Weights of a small mixture-of-experts language model, trained from scratch on English Wikipedia: 65M parameters, 64 clamped SwiGLU neurons an expert.
Below are experts of layer 9 (counted from 0) of a mixture-of-experts language model. Rows are named router (the router's row for the expert), gate (a neuron's input weights, with its number), up (a neuron's input weights, with its number), down (a neuron's output weights, with its number) and show model dimensions 0-127. Each number is 128 + 32 x the weight over its row's rms, rounded and kept within 0 to 255. Numbers have three digits each.
After each expert's rows: a language model's description of what the expert responds to; "mostly gets" lists some tokens that are sent to it at least half of the time. This comes from a sample of Wikipedia text that the model never trained on.

# expert 41
router:176116180080125127108095146201178155144085069101160151145184139154129168144136156164051098112108142113142104169123119075133105135166119101119125189166066127117166128097122119140114143133074141090095114087123081151116074170142119123150076127094167139163176116139131167194102135166106152127132087142120114160150114109125165103111146039147094154175165100078091117090073139126121170082111
gate1:095115087109100152098146108139093176153154095144142152127162186122183181158136133173070115116141132171125064115137198150118120132159116169157126222090118106138163080149142171185161140095069092142097169121134068147117118142111085081125126163107125175128149073164157121106129076168100144074068113135102108074151145103114110110143149102082165158119157078103166088113116191117146122134121
up1:140170126092149103113104151090082154152113077120215134113092113103089122136115109114106085122100141168176116159080197119096105157138126189085176129186116121178150127108168112189174126151116110113132137107097166127144158143168114092069143102139051119140155189149142108099071065126044129171096155150147185137120168119135124153088130123110172197113147098123115119114090130123087146151112
down1:108124075068081161123079108054102119112087135154146119137173135113186131131148057164052119113131172145145119153133158159120121160150146163173132139144160090098114140098125160168178106111111138112171121134143097115095151142115128090116160158079168149132170093056118116182124144139116192127096085225094151056172116139148108088107119104063116141104187122125130101154130178167124132115143
It responds to: Infobox field colons. Colons after infobox and list field names, such as Genre:, Years active:, Simplified Chinese:, plus list dashes and == heading marks.
mostly gets: "):", ":", "\":", ".:", "See", " =="

# expert 21
router:147135132088095195110120137160129100153079118141115087191127146155138130136136134132150171066137141111131126139103081063152144065144129084092091184126117160142126121157156118137187147169115095087078169139139109151112129189079131160142097130091139093128198042124110119172064134088100151172135070096093147157158146064148144089102162072143157140133144064108156126101123137137162146177096
gate1:170165122190103133138107195194133136103096080055139086137072119094118101092133115183141119138194163193154128151108124138122201095094143095107118141103151120174113097170076123167107078127146096143103182119099131098141111146143123120127096097112169139085113134110112165109112085096146127130186156146095140163075140184189121090103120049130139167172179126114133102156104120104158090162131
up1:107137148155147148132033222101154130114121050066089036158090119136096139076091139155139135098162135228120108176147113139124155119115176127143157124103155141159099093108112142175135099151109099116117158142118176133179189167128072128151086141090124125118151146122110092118124150136148082120125154132095045164119122159140084110121122105114134120156080137154147129151199138121116110148157
down1:159129130182184179116107061112131065177137149118032136128144060120064126150088095124044123145179087118150170157081142084118164111120146146104148115081158109089153122126175151182092149173122085142087171135104159107139159211101164140151135140144160135117103098149163128135085161131136140155141145107089117118115177107104076132181153147106110138102120121102129088160168102165100114129112
It responds to: Subject pronouns. Subject pronouns he, she, it, they, often sentence-initial or after as, where, said, followed by was, is, had; also the band.
mostly gets: " they", " They", " she", " he", " It", " it"

# expert 48
router:172107157130116182085063160173121136157157103122125131188149176176098204119149139161139119062122113086092063085118121137121157118137127064120095170112144185147156143138151078143150144137126111114123150083112074182134085151130093126150120084135150151157143075134069165164122102168101173116064141098115188149133166104154142091133172068160114084152135143044129109106112124130159137136148
gate1:149146153100124127145181104083063145161176144086138125110184177136120109127109152137142138067158175120130171103164141166144149155142087128176054147173178162073102118092104057152139136084128180095157130131162089120167110159123127134114111085124204071074152095152074129149118146176124123133104072131106109141123119171111156093155160061135108157124167105128135089106144141127136092042134
up1:139095138107198128109176145124099142150118114134110099147088103171143102124151128184147078078127090122142119171100163104110134144130091143144092126150097124108098161089154145133171040165159186119105102129156153088076104110107155086131105118107150222106067124155109107132116086129103114186144121074154125096139146114124116099150195104188103118165124187149139080189115069197134145178129
down1:123140142114112149124148109180086134093153102125143153186131124115177201107099117088179128172164083061098077114145079069175133120167145090126103129070120138031118148123100170175122138122118117163144201071181078125152147141129137133106134038127142149106079092149127150107177095123140180113108110126122147158166156078135097155133081173141121110138122168151143129128113182118128123084159
It responds to: Foreign name fragments. Later pieces inside proper names and foreign words, such as ur in MacArthur, asc in Damascus, as in Vaivasvata.
mostly gets: "antin", " century", " centuries", "ael", "las", "andra"

# expert 2
router:199151161104101168138065149141139118146093107133134131128102145194146113128165161107104085106096127097102103089097088103116120086157109061112113177127119149117178133119181109168139161187126109133123097091155118139101110179102051164152097142080115076121140060165076151149136191085120198162176098100087145167139142123144142099130193101139098090168164135068103125107144135142155164157117
gate1:073170120091145097083124168081190087098173113114113103116124129120139135108106172099099093106090060172154082104103102136117098131083183136103101191181169220185132075142151110108139119151084157170146146151144152167078129130151164102087102127089184125162139110108132148134128109126142154179160134125171072104102142147178111140080166096142163089150148105141120099130104095102134113207135
up1:160076114151134169129114066140114157082075159076115196164125191134128150156190120114145193135128187166138105124122098155103137126120126113160122102117152121138124154084069129136109186182139131079120124086090160099150107116066077095169141058127141077118190141097132145133150119173157133105086053140120129154126092130097161147150138165118094111140098129153197132168106113122148135045149
down1:150040180113162059132138139171108102126131130234165087104111152149152129060159109147154114101175121146158167127139163095122106120146096136122091159074156192102100069158127125173129165114175043148152130108108143130092184121083151141124129094157131178127081130125094104107140149103155153148112197105110063107079094118112157106111138134130112101113136129129123162121179154136133095092172
It responds to: Word-piece fillers. Short mid-word pieces completing proper names or words after a fragment like Bl, Wh, W, such as Bloemfontein, Who, Wiersma.
mostly gets: "IN", "aza", "angu"

# expert 8
router:145093191059066178105089140178200132126089048082177150191143148138123114121120163166048115109132192098149095157094116094103164087134127124159087185181086130198141109139104108120123132137107140131115155092202126132114124099140115101133123140130146120133141113109068144144100148135082190152114112117092117163180155089151122123124169137166153167125147105097149120092108110138101177158145
gate1:167073069122101107141186130155137069180091125116100115134112137109136132093104125094119140118176125139121145150149143124115117049097099155114100174199146139145115169149123139127137075124124111106178083115116039132198138126171169093140167097109121111131155074136152132110160156113170221116083191136152092086105144143101161156168134086151095099103195137079112126131167131145174140080114
up1:185099117105076098153175152173122098144050059103065125147098147108113096116128126116143114093141118152140153146145116102071150039119097115149122157170110123159147121137150153105145078161170105098172122141095092131209162113182141121131173113113108123135147091123160131123166153117158209142077184135147115090142129116084116135165164052154077103087199134092132151121145157135139131087150
down1:146129112123149138123104120085111157134152192119126128212088127160127054122098127086126160084144059132170141173095127161133227147104084159147141119170155128155133130170145092092078168081106116044091107112119172146145179123114161150150104115155125061087124104111161085114118148125075130139141093162143112157090101114147159117135103205138152107157127091141164132108128092085179175144094
It responds to: Relational prepositions. Prepositions and inclusion verbs after a verb or comma, chiefly for, with, including, often in sports careers like played for or as.
mostly gets: " for", " including", " include", " included", " For", " includes"

# expert 24
router:174121115056078150102057187163131152102122098149159133152133152169109143137231115115076133075084149081155121151128118145141134103180133097135072198114120173130126156147123118178136150139093144138134113099146140129136062202131131126096163084065153133162127124098120161137105135152118158150156086126098119183132121056124120108110158118163098121124107103085126114052088107149106174182153
gate0:199073124145144121159129088107121161139165152133140153119190121102142137111149159074131135056070090128138120144095149174070193125099073167120064151109126101145143145134164124163200163115083123168128145121184109175109126119105139104159139140138106046158147106112118167113124078102132089133135053160118118142164078055169099143138120121130132175076126113127121156130140104143139091126212
up0:160138131131158116222075089126124129154125130156127166079185144073120175178159171089110142080077094130133140121105119182072152101136052116127102121100095100179179144140111131157132181141129146125162126138142143161142102139095119163098151144172119070140191167140129162040069062114101139120145094151100135125146111045159136152175139163100098122097118127109157148120161114104136100094142
down0:128090156190148090139127101125127105169189126104144138136111142121163089161077065173158187141151127130083086185097138093084142110132146115102144139113114072132164203121172144116100117083075113114170142150188113143178121189102149141201136121072119092152097094116145120111148087088134064120191143138135118070072105114125070113133156136124169126123179172107191147112136112132133089109119
It responds to: Infobox field labels. Field and column labels in infoboxes and tables such as Length, Date, Votes, Genre, Top score, Winning time, followed by a colon.
mostly gets: " Votes", " Length", " Coordinates", " Goals", "Species", " Genre"

# expert 63
router:158161197106081132097087124158132126198143125107142167139155161160158159156171154122115124018154176070139104088075115085160139093173117113133098188169168158151105099194123102137123123135127089122124132111116077186132109151146086113112109090100181127191151115120084179172126126147102174144131126095108145165136143073142129124112147093144143070132149158070098114070118103150122142112168
gate5:139136120142087138170123136152135095089101124026128177164114090175192108148136159135074156177174184113100119106114165165099105097138182092108097138150152091138115129157126143079162156122177108164098157132137142137149126111130123129131135144075072106151181176093118114106192113130140123106166070174042161097109158132098090122085133131156178081125166098125112079148112068132171145097155
up5:144197063114175145168161103141123158102094140083118164079126093194142144147095120124058142144178156153102116115133163123070081091148163071132135101144160087173132125152111119081150158111153115127148151129133173094143146103172104122103087149068079093172160164146137139076180126146122151102107138194082133109138186158116075135080145144170160077124112138124119093130133055135163143078158
down5:075147078144114104145141123155113112136113115169104129121104114149109176095138174100137120129105082165106119129099146112205126164108168152155075150143157161122132119126071106088154118169100138156103165108109121157089108162143072050159152208123139139147113073094151142134136113141148165122054144118086097129156147239120126107154138128117159149147137105186195098091080164064088159125085
It responds to: US states and United. United before States or Kingdom, New before York, and US state names like Texas, California, Indiana, in lists and prose.
mostly gets: " York", " United", " Texas", " Indiana", " Louisiana", " California"

# expert 7
router:175111174126118139128058144180168141129128114072124110154171181213127202125134168129100085102117148084101086118111131115114083099108104088119084143151144209148097104186096084144141169166144095117146117077148071178151136162135115116175127122124140146152178095084043127188159096126100114138104130081127159152139186105134123063097146094125099117122174132128087125120129109133107146157125
gate1:115093111124104126062103169123077110186143136166108111141154095130142077103133169151143140105060153145113128145123111113134149093060091122158159120148173131135207143160094094119103161179170146142141174155170100175135147097076103114126145117087123113167178141165100136074141111147114105132137119116174160121119182072118114073156105100115150171167076224101096094108108146096135102207102
up1:124113092119103138115067197155094116171144135106103090176132062102111089091176213125166166118097096121132124146109105191158075119095103193137118149143112143129167172158105102122156153104138110096160127130149126193111152137146057086122219095085109120159173085165139156110143125154146134103115110092166106140111156092147156109117050137065088127146110131158148146105118130151128159184093
down1:109110133186125130147154062095127170160116172119141134173110103083164113153154115146143101152120138154096078110078101147128070171097154061198158131147197075173083144075152144105113102126165185122059140104115119159106172111091104083155147154082090082127114130164157139166156109171092120097092148125125130124103126143166134143145080159121097118100141088212147108181126136141110149180082
It responds to: Foreign name syllables. Vowel-heavy or accented pieces inside non-English names and technical words, such as Apal-ache-e, Tcha-ik-ovsky, methamp-het-amine, Leverkus-en.
mostly gets: "ș", " neuro", " chem", "abi", "ă", "aria"

# expert 20
router:146117107083068159084073110168169141150124113099102115129104164184176128148151191112096174124113122084144103134095073102130143087168126087178107165118062204192189148156143087152142119139083137125112143107162111137143074136144124127198148119100121111108220103139075191155112141134090145137115117074091134153150163127127154115142140119136134150147147091095164062089135121132130159161081
gate0:109035110137082121122122150127159120137125128067170088127139110174073053174158132142139101149118101132164139115161143149114139113133105074110115156137095178170135153148110091155085150099177171103134189092152141111128199153131159132153100185182187131117116112125127162107172151108053167058099122146118099083153101149147036103087150170090140142160157126144142145108151125135109104080131
up0:115085150120101162126092134092122074077128092092099140082144100124099133198169089109088127206162164118096164144168120086109068115139150118100125175122106137156094115149055149106109116095131187081115200117110139168179133131108121118174111125107125129135096192106127165143119172081100154119092094167195127188177143166189126065109164151184118152091099119134148139122145095138113147123133
down0:132108153158104151120089146085123109157079118150140205108134182126157094101093111052143166128150139135112119199141128142120053170135074105160127113120095094180107143121143171088166089126140139097160180135075122136125123105119095098127160161124135082121081149096092128071158114128197171135140121129164094173080089096123173154153127162126138113162148069102164185118140118084070194142173
It responds to: Sentence openers, first names. Sentence-initial words like It, In, According, and pieces after a capital L such as Like and Lind, plus given names in lists.
mostly gets: " JPL", " Swing", " It", " According", " Arthropoda", " Insecta"

# expert 9
router:158157191058094150111096157140136147172096102125130143135102143159120147148147172155109134112107159136146123116085126036191164102138131103082082199172111196142180176134170066122134143142081132105127100101136089150117139147106113132140106126103124129159189098098086137170113173111109125168116122126035109144204092102133123098119143097128136136123190134099109112055115115112119135193095
gate0:133177189067153181149142105133093121112115147113174079113111132152107141129121108133106159107091143122114116128120155093153170066147113155067101147118046134080144138137160185111161113127113087094148078115124138078134082138123139108152182138111193131191161113101113172172077164137079082116116183127126109082165107157191117100085131174179172066187109078141138112150143159095135119133136
up0:153169152118153187208152086123085150134078124109115112127059138173083116113109111113096106097132136094091132097083174078133176089150153166100112165097124128103142168175150100089176075160126106121150116106120141115233136127128129113143172106105128118167170106116129141142085090162046105121130126160120114113185091157181136141099145163108126091210140093161176109137136167087131097137119
down0:161125122089132117147168116134111086127154140099120136103121134041149095155112070190140122129143140085103118161190139145127192163121151080202161117070135169150078091137092157151162167110154108141114143150134085195103146122126106106106150101136112128075189104131136080148111148091190155138141132147159164111159109162143083104161098087137137149134100186113038151077120105115138045109139
It responds to: Possessives and apostrophes. Apostrophes, possessive s and possessive pronouns his, her, their, its, as in brand's, ESPN's, in his favor, isn't.
mostly gets: " her", " his", " His", " their", " whose", "'"

# expert 49
router:172126134082061152121068165137131148157115124135071151136134126145139184077170117155110101100145228096133114147109110117154114114158132105081119148157103173107126117133178104153146125148166110097090124100090132150118096155135110108141119151073140133124117101102108170189147111099149102121148127106085143161239114153111185082116146120164167100157125090066099072062100082153147178185131
gate5:226124129087156127200121191085117112112107129134090098153108074176166150185146108138182099156113131091135115185119146097170127089107120085093164119118153159105132090107170083199165103126063139127105103054108127141132121133102138158104128154074108161108136091086102053198198134124169145127120127130138134106134168103123151103106149094160139113140098147102160154128092135154088123123178
up5:170115170147153158177146235078109125116141089125117088140125107130193092178121105129155130172128120122135034185129123141185128145124153098105155114131136151106162131157125071117154109123110149122130112111078090170148116111137153156088082162123123121127122066093117038180164114095124198123145104138129166101144119117130141124105136099152096073139157142076139146115152096173047082158162
down5:106100149125116108147108120082102160108137108181118091153114107117111069159091057096186125168154085150070135155202080144182101130115108173154106094066138123178113106122121074162078106149142166167162095083119111142109123138161167186081125098129121148119143148112183082188141128174137136128122164088119082100131112127087075098163199129098118120122128135154152136204143125161168113151174
It responds to: The and ordinals. Mostly the after prepositions in prose, plus ordinals like first, third and the offset number in Time zone: UTC−6.
mostly gets: "the", "second", "first"

# expert 3
router:159138197077103157124070136178159112131139089089134120114149130188095180083144124141094185112159136142104115090117102109096147071130107101074123176132153161113102091153153065123138127151129112091121139075143095150076105158146072141135149058087099123193157124065125184181133099151092118160122095117148144145161122064172146102118168117165158137136166143139067134115122094153169154181173
gate1:100119116127125120091130195108159110127124133145084134087144115136128153091149117109235157155101141110103145111093146142099156070087107133142144181100144153135105180199102094113131171156167183134164131141146105079118092187113076171121099174146114069102139143140148154140093067105125107152098122142188083131110085145103166155112112138154111211110130135086064099075130125114144129210133
up1:100127128171104096172058168105141174115117078165165124101092167142153152189082103158120151158066148122081123133104125096083134110059174147158142129166077169136081107143131102157085133184105091078128159089099078082156160174124104190146166123136106117089147158145111124094075118157172136137143170173132126170148072121137144143122123148139097195082142129140075071121102098163137123159139
down1:088067129144145083116116177174107153096205146075148091132095129108155083148215109142153099144101109124154150116131113149147166105157119151111106142106069171102083089127142145102091137181125105175122140136151121154098104146100124087149063102146235144125087126141109114139138088125094152109095130109145159117167121137155150147147097181127076131175112076088113090126143165186101195183105
It responds to: Mid-word foreign name pieces. Interior word pieces of foreign names and Latinate words, like ol in Mussolini, ik in Bolshevik, el, ale, ek endings.
mostly gets: "enberg", "ek", "č", "elli", "so", "iol"

# expert 53
router:149100118070132118108071112153154101132103073096181130129159155193112121162158214106060125111100136082158097149102069136121162109104155062116111165107091158119157120127084083168108155193122126104114126107131106165102106169160122073171096146129174124175183130132112205186140106146121176135094123125070118149171138127116166123167175095118135146183172128085118102110077111137124147129134
gate0:126110114150141140114070121134097073132116155144168144104100103156083116188151192118122159101138172180112110118092102088190166114139120115136085164101160121125116148097123132156127105123101110064197150109144121160095068214148214054121136125102155073089134151177123150147123108125132124124143072135150182140156168121096166128182115141124093126131107125077173063114162107148120077132181
up0:108127113113138150154116119150141123144111056133148175089079093128085076168104160139138180119155170149121118082061137041169133138117177120120104193127156122114068139081097161141124134118149129048169150128166119196103143203141165045147111165088159094140112121171131148110091105132136124160082080122137145201138133107120140176128086077145093167118138151124138082135121120155153101128148
down0:139154098123158163128104075171134222133105096183130104124132133123175127107127095166136115117155107109117124130184148178074125184123120156119102140103144115137086050169050151155144102157148191147112121127153128117166122092196122152069119159121099081141127115128102129124168209151107096112118114128161109068099169132113103126153098149128132142182137136118125119128050188058110061122108
It responds to: Field colons and participles. Colons after infobox fields such as Laid down:, Dates:, Occupation:, score dashes, and verbs like known, based, failed, reinforced.
mostly gets: " rein", " emphas", " repeated", " known", " based", " aimed"

# expert 0
router:207142124100135170142114173193155117120080092130082169163153206138098134148175143147092107072100138121135085135096101085132133083181133111141117156136124119139111124114113049124158173172138137162102163087136133167109082191152084118123146090103142094117162140091106181146136149126103127197132110090096107206159096096159104115084147064156128115161177153100096121110098093165119146139088
gate1:120164121069180203097139114135137130197194187122074056139127129139107134184076116097145088109186064120121151134180132146110168084152131125168116134111142110102116144075159121142039155103116128122126158100117088172109129125132158158206126064144105147086107113063113172154139167097111149175158125140117143074119088110139120127111136159116143085128175150136134150080099120107136175138137
up1:150189084097114148138121096172181106152161187091118092160164107138096127146162144139126074142164115156171086151142100118115180156144099114174140128127104088106099068108131140095083197167089168080173121151137107110072130138123143156153143086128124112089126142143094153103137100072097067155158072090135114064117152097107150104093194143132128103199155153113140169077135176127119166192138
down1:106133175124107137135162101138141095159128117159134074138172077180155124164064081120159144140197180084140168118128127130169153076107156135142176139134141082125172122095170113221143113146094067151180120091173108137131122150103130134129089109083135127099111164112129139102184064153142091069139098109109163145144112080107147100097156083100082145093152141180102103128125092177150186097079
It responds to: Organization name heads. Final words of institution, award and team names such as Committee, Association, Award, Order, or an opening parenthesis before an acronym.
mostly gets: " Committee", " Association", " Secretary", " Award", " Company", " Administration"

# expert 26
router:210085103101106138098106139138162141190150096106134122139127165169123164134149143129098123039128144122143076105099129123094146111126128090101118162127138199175199104167141114143196101125154090113102143070122079155138140137111101136132125099117111137157147063106070147178130105164074121136147137091136161204144192054123161133107157114142133105184165144102074110104085106148108148176095
gate2:145142148125175135163090160080135144180166134127120140207116122195129111080120103143156126181132105158127132167116157092163131118117135138069103196147171107133162117134134123166126135128100148151139103134108127076114103154090099093121063092079125157143079110080076138089165128110131176123146152136165144150147134064161178126105194115108081057114150099052115066114151115091205169116114
up2:146121149135105132076190131160111172019064094145078151080199102173121109134141145150115152090124138107136139120120069108124124143100111117169192177116125168126136104125141092094135146133132102095147188127127130211107189101160127116120135127121144065123130128150139111157097209100099110129116115113082135119179072164112115114110120162139147186155150128201140136119127139130075107056109
down2:106125100145143164075109132072152137119130131130163136116195119119134093099140169087131153159105113215102108178149114114163113112197113151118113172127125160114150161170117145174100137180169130123084126055131139169061072150103134129086130141179134086124132156150135121065139132090113110058206146134153111147046119114195132131141129113125067165133108116150075127127120150118044126127130
It responds to: Foreign name syllables. Inner syllables of German, Asian and Indic words and place names, such as Kaohsiung, Sanskrit, Dreissigjährigen, Aktiengesellschaft, plus commas in them.
mostly gets: "',", " Kong", "ν", "ega", " Arabia", "ifa"

# expert 4
router:156124142085072117111110132156114154168115118122117100119120161153188174127151114150127094074099190113141080164105135123189119085119182056157112145181083144137138082155207130142127132136138131101063153111165108159118108165110113100172149115112114126138128090109087152243122149129115117095092108085086152158228130126119131101078138082167131142127162128118116121064105122170092131141124
gate1:155183088112089172128100112087068182098063149127089151101138109179173127127185144110144102107112135101117124159106101059160185067086136105121058150106160130098064142110161150091139139138122173123138197123117193112153165109115060206159125059158087135162151110137131163145127141134107119119149069144139154179146135135127129120151110091179187120109121085111120122170143153119133102121131
up1:095147145110069150119103113118092179146071111134095155093115095111131119154159126108128100166094131064146122149142103064135183111095140120125099140098139086109110126068137138124186092142143201132103201087118126169161137069160078164134119095122090161201177152101157167189139152111140108130120078127127141132132150176147134025152103111177191116093134139137119089129139153134138131194149
down1:165164180112118143106161162093096076124133116122141136121126135154128175204116133128076149109122134128080132190204115159157142149117089105151115140071195116129104094120117099178148070115134109136111150126068120150149143136075169095134077082071170101173082183134164175096196116109103119158127074148142079108140166130113097152111146085112085118076144120158113135109079129143172114178185
It responds to: Geographic punctuation. Commas, line breaks and parentheses in place descriptions, plus degree signs in coordinates and census words like census, males, According.
mostly gets: " According", " census", "°", " females"

# expert 62
router:167092144102055148143091173167148132177085107122132094098157193140163158147186210154114126083140127084165088106088141099155126110137126107122105177164124175174115101143177096130137141154112132099103134095109067178078073156159125148137136141061142112140168099116105176145110160104096149162144060093098113173157136102140140096115176090127158089137147104093134123064107105193124172133141
gate3:154062144091125122102153125149102145092103107193165123073122184103141137117128152089154101147150068171181154120158127148161133141110193125136092188154097107169132085049112077104182097127154116095123149076089138111121094115113116150093146200091078114089114142097125193127141109146104104130151143136101130150131155138096134116093117135134125220150118128110195149079123196133119116203120
up3:209048111171103126164153144145111161139110122153103128103103195087131138128159173117175093102159100168135130140139134155122141156103192127145159138157101118138099071121125078075140072117095111059107122067093114165138190165175104100117092144107073118116109103108098148160139130183108123098083138106144135116104091118117165157108117127120164217138136186168161166044131158132115140119134
down3:141161144147088127116114136059097104146105126142134171097158164188096140161184123172142159112128101097104168117078171170058081153195145115114132182125093113088075130129122181176099173087128096142142105097161109098100046146102170125117067125180123140145102106119094159085155092123117118058097082153157131126100113122086144114154163160141119135165140157157180123109144085137150165198133
It responds to: American place names. City, state and country names, mostly American, often in team or institution names, such as New York, Seattle Seahawks, Ohio, London.
mostly gets: " York", " Texas", " Ohio", " Chicago", " Michigan", " ESPN"

# expert 32
router:226100135124128123117093156172173105152126062109111158132145175157127136127129211152120134078118136108117116160080108103174139076137128107116121150120123174180160110163133096130151137146156120104089154081109105142123122182085070101135115149058132149129183113100073171234111167156114163125129134081129109178155094076105145128136140090149138137174136127040125114105130086135112162130098
gate3:135130164102141110178155101180150116191102111179125120113104168174121122122107147139058124071040157106096195139166120098121170071124161130113154165078149077094100101129176134069127160127137125121102186094136150107125154111130122185127142096122120146114112133114095129172145189100109118096135163102124133146155083192147141094139141204174073047119129109116128100083184114129119093146134
up3:096072085109141129113155141144078172130118133129138151146158067148098140126120133176131133189054079140143119101149096136168163118105127088177083112107062150121154115098173074127150107113197136158110148113078131123183119079146169112175088137158053117105166163116088187162045166123126127175165133122087165143078148138100161155110115161165117167115177106127136093085145137119120161094148
down3:128077067148108169185108133117170147117117111145144135089134112127110126108116158118132197091025110112102073162119095180106194108114150138078148096184150108055142148128137132177135127158113093226092118164141113105034108106129135137076138129083139142115141160127140125203132108143156114088142171093122130145132119169083109087154109133151091140094104147157164134130144155151143136150182
It responds to: Table cell separators. Pipe separators and punctuation ending fields in tables and succession boxes, especially the pipe before Succeeded by, plus table dividers.
mostly gets: "|---|---|---|---|---|---|", "\";", "|---|---|---|---|---|---|---|", "\":"

# expert 30
router:178109132065102166074083144146144146129144064116164132140149166160118184115174170128069131118100208076130096143118089113163139079134153081121110200115135185154124130136106093159109143145130131137119109067135153134122076188109110146112179101112163120173140144140113159133130127137099162116158071130128131151147122064127127112054149112131115134151123095067074097061139090138137186185175
gate0:110110095077126100102161066221104104122121107111111152137057143139141124151125089080119140095120150106142137158109092166125117156126167100145136150088143111103125184152121148173152118185111137092075160091167154113092141171099190140151143094156115134139198138159126175135147113220158114120060113104114174062098088142108171065114170097111120084114154095138098122158100159139145176108163
up0:153134195143150099091101133152160133113146068177128175072095144121119208178125086156149073126105188108146150167148082126103162090106176072122186161133131060147100116094132139137144138132099128095217136110174099078130130143128164071099130129086104149115148152116100161189119104100141153154169086153052160114137115110176115116176130137167124087143097110124099074134134144095099119102141
down0:183156123111137141172109144167141103140149133135114106173130152106174160148107091152184132098040132132093090130143131113093112133132071160055190129137124096155169119063130133136138112106066105078119127155130138109101107137121092109095102156090067186115131074148104148062206109139182102140115124106089129178161136136072151116137172219140179161100132170104138145139152145114090119157144
It responds to: Stat and result labels. Head words of labels in sports, election and infobox data, such as Highest ranking, High jump, Silver medal, Turnout, Coordinates.
mostly gets: " Votes", " Coordinates", " Turnout", "Population", " Genre", " Elevation"

# expert 15
router:171143150064090128116114134197140139143097110135111140146139169169162160146148154130088081035167190132155058129073140106168116090158134099109123152184124181135107078138146117150158149172112129096108123120117086150141110163151112122128120077070140098171203104122120136177107156115116123130126095102110110203150122107124151103121163082129161124219143127089095092103073118156099178125093
gate6:141125145140146102119102116192111153107130164162139085118125189112242182134098122118085150101172137110114150132158099144135120154135127163099181089144081152100135110181125143104102137110094125160051100148159090103132142136152114109073106093146106107146144075107071064103030117165135142124140168173110158098145095115151125159163124187128103125182157091134056123139090140157133106175145
up6:086094142053133094068189107170164140198154120113138167130135153128160108118130132152121119182160199138139154061082139140164115143146121163097100144086103143119112160180145108119110111138105106154132140137082138148044120083115164167098124127046120163175188142159114125098106163151140093152055100149088108137155147115112124135113118119106113160151117136133173131064040151140151120185128
down6:091050112128122193114127050082130068153134180120101206088111140156153070165139100138102112131171114104079103138112131178179122161113099121162133078148122085211083095094140126176096138138093121174130098152155093122182144073083137127150083098165119134171129112146134117079106088102117178102134136134151126116097186174141103188161159140137112148114137144114188119152130137157149136117109
It responds to: Country names. Country names and the second word of multiword countries, like China, India, Russia, United Kingdom, Saudi Arabia; also some paragraph line breaks.
mostly gets: " India", " China", " Russia", " Kingdom", " States", " Ukraine"

# expert 6
router:184125169097116125107053141144159092127125117066143111145185169210104169069134170164100147108125161154122098130113094101105121068148116139113097146153144193116101106166158104124116208187165084091132143098124070176086092156138121150169146102120094129127189106065068138157138096145120097158109125108136091140179136121164117104120121076093131121138156127123138106099084070139175157149147
gate1:189085055152175114109128169107129069223151103161119108128142178164108119101120160077178129126082132139142100151149107056075142101131150153110111097159171179137165146111145152187135099187152063088115157094123146119142114111101146116164108110135105104130131045091106162118119130112128142166105148207164135107188119146163106114143102110163127127136107145132099068099086095092121165124142
up1:155156168140118066069168147176143137173129081141117120116122163165073114117148138151168139147171171110162159167134091106149090144100063089112155077136131113100166131159092124192151144119148168127139187124186151069074133096135120141087068088107098178158123160131072131165134083125121124190163127107101170102143144114144084162157120073112153114112081085094080091109128153138191158101101
down1:149080141063125131133151119102132090103168107097137130077115149113170177094139067141104181116157183115108059138143095093103114113166099131049145139140118146115121106131193162116090138076171115107151127166105170107195108159143114092155102107084165123099153114198133129089173174144130140191096154156110096107145093192105149098150162147131158181144159122124056112112185140113070113123138
It responds to: Mid-word vowel pieces. Word-internal fragments, often he, hen, che, el, let, after c-ending pieces like ic or ac, as in apartheid, niche, Michelin.
mostly gets: "quest", "ophy", "he", "cess", "stitutional", "ollo"

# expert 22
router:152120152038081116143092144166147144175095097143163094106118137173104161152161134126052116096141155125174116149089141080162134053188162117097089157136087178140182101138155089151161139158143147127114152093104131148081112159125128117133110124022095159179152129128064173174125125158121100145141124093088103167147141062168138090115135134167104092109162137095151095117119119145125178150090
gate3:155154155112135095166138094119142136164115147092113157170155073108112152125120122145117066194164110153137125155114129103163095079128153177113095107157081195122121120089122142124169160149177086151083079136182109192133162140084057117077070137130157114098189125217109070134122133108113138103159118122054122115144164141132135081106119131119132176164112137069180178079104113150102142148112
up3:140157135078132082171163105144125131145147133112126133134159083159090138091148106150072106128150098167143154126065130099154092088150180160128108136187142158136148097116097193123159165163155128121115068140162148169083114150058103167077040126099185102119123115182116086092128172123139103129162141127070128122105148163127156087136072115111118173199076140051179137112110122145129126179131
down3:036125083176142161095135122174137109163167162167101108118165138126151122110144138129129074128092128124129134140181142161167125141178151106140146144097093125102102101162154155090077062124129086102160130234150123140148100174171122123207159163103153151164100121101140140124111059105074114109142107095102170179103085129155145087072110088115130172150120144163086124115165116094107073136085
It responds to: Piece after capital initial. Word pieces right after a lone capital letter such as S or U, as in S-of-ia, S-ieg-el, U-period-S.
mostly gets: "iege", " Formats", "Note", "aged", " Ton", "ample"

# expert 14
router:147131135096107178113055145171169141136126101096112107179151153155146153146171159148117114090157108140161028167074102093193158101142139116165103161143123120140107125134121089128207170168097085148107164124136142161112113137118122142153140128110142105129157100106115150167115171178098163157101077086053097146164146038156119088116177093157133087193139071083129109115124092138106117127148
gate0:155167102124182179134122141148162137129146103166162108177090165144160180112153119100066076114118111101077100075087142183090145161093084140089148112150100107135164183170115159108153148116091085179127157124094102126129122164124155107105169079122194143107182128067115129139106145127153151056139181145104094133104144157211117156067106113089119092117172136137121075148071116158131136090141
up0:168130112082150176144145197108146159157195056161163073155123094165167119087168108102087088097135135143089150132150108164108136114127112132071147105212121092130163153129119154139168163134139079172163116132103119103160204139134149162113146066104175085129165067105113148118137106062147170113145148100113088134109128120148137102111075102092103085117183121123179114124060127148104163121098
down0:096093055092091066120100100234141128116115132108096130136143080145057138171105175081170107154134120161136115092112078111131129199144149200079152119106165196177185105110109152143139115099108111055134132065181121141170126151119147109146144126110111115093079146129155093136080140134138103130166136123093149152121122168103103108112141151128144135142106124111124146153189161131198139177113
It responds to: Office and role titles. Titles of office and election words in biographies, such as president, chairman, minister, appointed, elected, often after served as or was.
mostly gets: " president", " President", " appointed", " elected", " Director", " Minister"